{
  "hidden_size": 160,
  "experts_per_token": 8,
  "d_shared_expert": 64,
  "normalize_top_k": true,
  "learning_rate": 0.0101,
  "max_steps": 4592
}
Below are experts of layer 3 (counted from 0) of a mixture-of-experts language model. Rows are named router (the router's row for the expert) and show model dimensions 0-159. Each number is 500 + 40 x the weight over its row's rms, rounded and kept within 0 to 999. Numbers have three digits each.
Before each expert's rows: "gets" lists some tokens that make up at least twice as much of what it gets as of all text; "mostly gets" lists some tokens that are sent to it at least half of the time. This comes from a sample of Wikipedia text that the model never trained on. Tokens count by the router's weight.

# expert 59
gets: " M", " P", " B", " H", " L", " S"
mostly gets: " H", " K", " P", "Ch", " M", " L"
router:504498437550436560460503448588503489508539524503451482472558510444505530497516494519542493456492511513548502487412548536444524477471471537419595487542497504414506564482475526526539435459569558512525529513522478478531533540500501461469527479472509472447487507497507561435459448446486588524519465471482403412530498428434518443472515446500515485517508577514476424525528475514552484523499507464427520447534550523469500448474476531542490598474498452459574498519486506462469542461496503

# expert 22
gets: "im", "ol", "ud", "in", "ut", "b"
mostly gets: " run", " stud", " disc", "im", "iss", " Dem"
router:482559522580431554550468532534487486502523435504485448450573467409515541559500497531429468517523445517501497432457488563495539489520566471494505568518547501414547528479515526528539477406518513538488484461443527464542530473505521509522478536494489553504437475470498526521488553547498587575485455437461456457570555488484525458455596522473522503518572522538498497550500533540523560515472546501511527474519502515446476447503570525447565505416476451497489543533514500472454552447488520

# expert 113
gets: " M", " L", " R", " T", " B", " H"
mostly gets: " M", " L", " R", " T", " N", " J"
router:467506475588519480514498479603471431521498527589480502498566536373478452505533474499551523493525506491522496537490519524454522540450474484438574500483531512484489522498464524511458461521499481482470521496455522490551518552514487483537494493503503499393454511519536638472437524456514506540502484512548452479546559455486540505469537477498492510536493562530396416474508523511560470515482525427500518433496479526462484483446441505511520560421494457482548524542433511445471545455427538

# expert 93
gets: "ist", "ation", "er", "ion", "ent", "ical"
mostly gets: "istory", "resident", "ists", "ology", "inist", "ography"
router:505488524536510576522449458525467420514498530552456479527469490531453472613518464506570470480482560481540506474491466529427479579488528531456464537445504506449525509500502516556493450456538441519528412511468511438528525508507533498550487570508512421444503473481489577508500559405516481439463427476512427473609508417422538467442449491523503434476502502513445473504538493461461424512551496461506542542467486524499502489475525470497523531487491576484550488470463511488462505505435467

# expert 114
gets: " S", " C", " D", " P", " W", " A"
mostly gets: " W", " C", " E", " D", " A", " S"
router:478521532541488535478538516632502458487516499562470477490524559474483488523478497533502489425488520492550478474435523560500550515451461470473558525480563564468557558516470534549474470506559489572491511516487484495521500528511535483552498494505535503382482462510544589497473488400558501543458471447481496445576540452504545442443483477513504518535555541525415433438515510548478448548502490509474484515471510421463488524484468522502534560500482484488526452523388452486498570472442468

# expert 90
gets: "s", "es", "a", "ers", "is", "as"
mostly gets: "s", "ities", "ations", "ies", "ists", "ces"
router:482522456597515540496477471539487507431474478547425403448567509489551539512490461536473511447459520499526539469526491508432510576473581548460566490491509563448448497508490489534539521490495490503542431515427530414529434429505525501511456570480500393437453443490498542511533546454445471556489465421462528499620539443518498493519483470477452467525458465505456482556484501536458483497510501490505448541473465529458532481495519512513531514446523505507503462483443542500472453500499427

# expert 43
gets: "al", "t", "at", "g", "r", "in"
mostly gets: "stru", " ed", " stat", " cont", " desc", " add"
router:468476483599507504514480519539536527446520478505374459498506513487442602491555536543443472461574461551568495438487505550503464495475546547413570439525481529488470441485494494471534446487557482473449448501488583475459462494465567476525457498544492512478485551553516495478441430458532489504485480463541469524495498462469624497422517476472452481579540452520523482479519507496478442501525548486489469462507492498397479467526480497496545466460506530532583465524508552494473514489475508

# expert 5
gets: "ad", "al", "or", "il", "as", "g"
mostly gets: " West", " As", " Br", " East", " Har", " Russ"
router:476575458507484490521432516497486458402478480524511498537586513448518570461491525506486552438522482577538526414444507513456526506515518538533587487525533559470485479541503571499507494460567559456455475558497545462556483576465534495499497574544554452501531544464541513459549449484507482529446423471484437464534551478439539462522560535473506498507510514485499434460507501542453492584505514466458469529513503484435426452436469486483583497493574505481490519497493529500470535432451466

# expert 74
gets: ",", ":", " as", " that", " is", " and"
mostly gets: ",", " as", " which", "),", " that", " when"
router:467536441521468502444518557579469470509525423499412505455545472477442528468516461512479484421497508439531467525485460542500468608513522528451529491413496547484567437476453511545489480504459571557498479480472557451522471460500488478563488503456501455481468507439463551410493481422487575450491448445503491430501503512437503423474508535451487401491509521503483448499538461492508486496496562524522486491463456461456511450470492531531551496516587543503563463512473481449455509506487435

# expert 78
gets: "z", "in", "k", "s", "t", "et"
mostly gets: "ss", "z", "ke", "ins", "que", "ton"
router:434479486549544503521468523538466466492546451543504513529552546497494446525512385573487506474563514523564516469502424567395514535376535506475553512499483502487465482441533481572478458542493554542501429521451526503529514496469485441536471569509506400523490474431524524523509488511517520541469518474480499461579570473430536450514504540423465496519524461533433497507489540515499531541491524512567495564494520476455492465484494548523589536493495513549512471469437519538501487421474516

# expert 103
gets: "a", "i", "u", "ig", " d", ")"
mostly gets: "u", "ig", " loc", " d", "vi", "ai"
router:445571496509453468479503504521503507437485478563483433498557494494473559534582553483484517484543549527526506548444454556532561472508447500432513503513483588425467486532537499553506495558518546457524512507492506437527472470551540494483456540522516430464495519511512557511521467451522539522524441454522453468558459437418509429426476483521552454644538480540505489518561530593534445513528516456504519527477485420447489506513477514493502536523473448532512490507480486439505451464464432

# expert 55
gets: "n", "ow", " n", ",", "ec", "aw"
mostly gets: " n", " all", " en", " int", " about", " suc"
router:436539502474446485498464516526515502488469433507496500488496481423424468481532458508476514476493501408502547558474517520492465559411503502434551547477502481483553476454511458484526416484443523521495547459488512497514404593523506404543434537512628542440514530465502564486512511492480552532492436475462487409484551472424530449465503513486533454503484529538481430530514531510466455499549506551467490499428477513434493542476543482478487472462523511523493495534449542388488516485496506

# expert 66
gets: "ed", "ing", "s", "ated", "er", "ted"
mostly gets: "ted", "ished", " used", " made", " found", "duced"
router:458524470501502583534413481604492468472519489556505486564565508457488494563519444568502458497506476566583486487421476514483500597476536575464513593469436516449552428591523470558544498443522470473411421537513522436544461415517550477501455527562569449434449479477474485513519524489505559484509465488460479494547541491473457508445500495497508481548489484512466493527472513482476495486514490512512516491492503503498518450441509498516518551458558528526497481513425545482506515505434480

# expert 62
gets: "–", " (", "-", " ", "ap", "/"
mostly gets: "ap", "/", " /", " sim", " +", "–"
router:469523513539518478556492530478546478497612450474537472575484499393449437535506535569545478506535497562523457559486452488500471575431457544483522500489547528503526521521490472570580465463477529493549516459485487458435528441464541477522483487486515490436476468447482550492510496470509489542513534461514493454474541464463498448497551579449507452510524514470489449560567566562513492584469497540506488492481442436473501470469556501461570523534490513535522493506375457494431528469467548

# expert 10
gets: "h", "z", "k", " H", " K", " h"
mostly gets: " Z", " K", " Mc", "oh", "gh", " Mich"
router:473508480558495531540454518537491461492481529555475512534614509433473482503505500502529530515495564521573476560417518496433527525494506545507585510516511458426422476449509538510486517565533551483471505521493491460528474521445514445503476517443473423527491521491550597456557479451375516478443518497493489458561532463482502467487473507503465440550444509518452432495536556558526472583492519538523541502505533504408534405461526545471525502525538498512473505498485442505508520418463488

# expert 6
gets: "ing", "ation", " of", "ed", "s", "ity"
mostly gets: " used", "able", "ity", "duced", "ference", "earch"
router:507537470514474542518461495507542481491492510541436442532500466489501474541532490516510467489462524490578502494466530463443486578429544539498503528469445569468521493503472447531474472426505449505509409459542496414471462470527490482543514494492528476457491459510467502374516468405528478488467432485440443526608492421483531464473495573501487512543477502505489488451530494503467467498487570482514505502501454465420478471365519459504539534454536539532517459511452521516429478527463406

# expert 120
gets: "|", " |\n", "\n", "-", " \"", ".\n\n"
mostly gets: " \"", "|", "==\n", "==\n\n", "===\n\n", " ==\n"
router:522532500512451539501540432554510466479563492501499466514552480455496454539532553461506438399504487529524481419455415542490483522450488532394511513537532487444499479465500513509508392487573544522546506523476527467475501525468544432542530505490557491475486489551494524465528476474503547478527508425475435442532549441410488535446461517474481521530485479568476440489549488508455486576484515542482491559487499436476510448458505421501546552453499470441590491509417454502543512485532472

# expert 53
gets: " |", "\n", " |\n", ".", ".\n\n", "\n\n"
mostly gets: ".\n\n", "===", "==", "==\n", " |\n\n", "==\n\n"
router:484532467562458567529494487551512415536482501528482421546627510487467543533488518572531480472488460501560470445463490474511494532461562498448494475474506523440526485500529569553540517472541530587504508533499500499507457501541533456532534548478516446471521492550507542507550494502500509475502467371542526419536479437419503489488474470493466464521506479537443463488521583511425472586539575497520561502500521457472511495434540532506524580462528490444557524563469525526527492445505478

# expert 3
gets: "and", "ay", " play", "ord", "ed", "ing"
mostly gets: " play", " work", " film", " song", "and", " lead"
router:480502424524446527488516535617468447469519554547528505494523545452487487502466494528516517482434516531514466504413438536385461543483453515478502500516486536480484460555460533546491536451497556548436458503473528460436409545420540492490468514500508427461516434556477527546505503492440583447494476487473465467496486478485490477445482506507468484464553523496502466449524488555404474587482511553449536508519456556401476471459518473467563507557537489501509533510465531491494518448452466

# expert 125
gets: " |", "\n", ".", ".\n\n", " |\n", "|"
mostly gets: ".\n", ")\n", ".\n\n", "==\n", " |\n\n", "==\n\n"
router:486538521591409548565495442553547425488452508560527437523587524498442540514514492502489485488487469490533527487437430475487495514445528487490504542529516473447573537538496504551513456480536491533515505555506532481497481505487580519535490506518562463485494535504492507498587503465514536527526490381540489478529519426387500437457518495515479450492429497581465423486457549517491500559530577483505530522489487475501484505430581535471490530472506490442563495541494515492548490442419477

# expert 46
gets: "\n", "-", " F", " f", " St", " st"
mostly gets: " pl", " Pl", " Comm", " ind", " Rep", " def"
router:476511518578414537510435549513527477502495524497516478494533544462486498551521520508554458464532493427608478503476496513455495492446513547405496463484537515436484557500485551546579478439534492504459523497458524508514484545465509490552479536507496473527522491497451493443445518488432511526493471515494447476518497491440531478413528397506455490517509508555457451475517552489494488580521555520465538532451486392486449520440538493454517525465516489463571474485377554420520421526504481

# expert 9
gets: "in", " c", " d", " H", " C", " st"
mostly gets: " tra", " cl", " fin", " tr", " Gre", " bus"
router:471556513523421536471459542539507462508508457479463470531545447421533563555501550511507463403520459513503511462479469559510519488488562566459522544581449510493492454475512512544477493473502574524504472541441597488533513498498543448468464492515473445492450507529473519460459519479481523495437459490437487488508508447448588401452590429482541529485567540498538429507495512525505579531479488481530513483524445472478464489480528563475539559485515526536586550483494557487499515424442514

# expert 29
gets: " v", "v", " V", " l", " c", " t"
mostly gets: " V", " g", " v", " Ch", " ch", " j"
router:459449525494450521594470524553519426528548492508499509447534492453496558540487512509501559455506506486532470498460528509446570487477495500471596441435542538511479498462526538595472484466513535485476440493457455461514517493534501428536488551512509485519463514490468515455489428501451499463534490457553366435510483457486532452445504443523537484554501473488449417467511468516486489549517460490493554471504484506482501449417548473526508507472559486473474502507387514441470404431438484

# expert 102
gets: " s", " S", " d", " f", " D", " F"
mostly gets: " d", " f", " s", " n", " w", " g"
router:508567495603455488470512552518500492472503483493495484490507533433524501510529464472513529450518506466621437505418526539468561472526514536446570537523480610433477483519421521523517459529517512489462470544420561513527487484501487521510446486463503424440434536501520575530499492448474477556501484463508426413501609455441519504449466478494537517546535474530496470444489577505486474496500446485522476480436515484488425494479498495482515521438553551529565503495419489453514477488503496

# expert 35
gets: ".", ".\n\n", " that", ",", " The", " which"
mostly gets: " which", " that", " this", " who", " they", ")."
router:496530462558459492474529524577546459477507467529457517463577541494482505519534458460482491373546435557537572467420450510468515570439463514473513506445519488477515466508559532469488430492451530534555495477530486465560423458499473471545485532511564484481426479477520532455531491510456554488410446451466458472469465478492515500517529465474514413498455497531508401489494513555488471518551589558509506545449541473514463475472500488499519544455511539427522558480450491426486472485460495

# expert 24
gets: "a", "o", "e", "ia", "i", "ent"
mostly gets: "ina", "ino", "ana", "ara", "que", "ia"
router:427547438567491541504489490562516517470554507586437497525486424509427470562514532566510506447496552510509443513503419488425531551433499461503470490443483521494545490455502547575502472519476484491586496511405479449501490493509529480556517564519528416504400465458475565514474527418483508497516539455530479525564565439486515445458491514503505516544513491488414479466530485478499447484512474519540535521522481455469544486463522517483518571477477521489513498551454442481425483451435554

# expert 79
gets: " the", " and", " that", " The", " he", " which"
mostly gets: " he", " which", " that", " it", " other", " two"
router:501567513541474508524480485515480443479536413553455513456553516481525491484539478466474486463549444543508545498506486504455531549455469535444542546480496526505532480471493527493507475436489551570560447499482486497541446504514523430582481534515501488445423473530482509494528480473432530472442443441450468521554495471521508464491524459457524383476480514529488437530508538617428479512475587561485493536458592418508463485466466446478486525438525575431511559474489491432482479492501493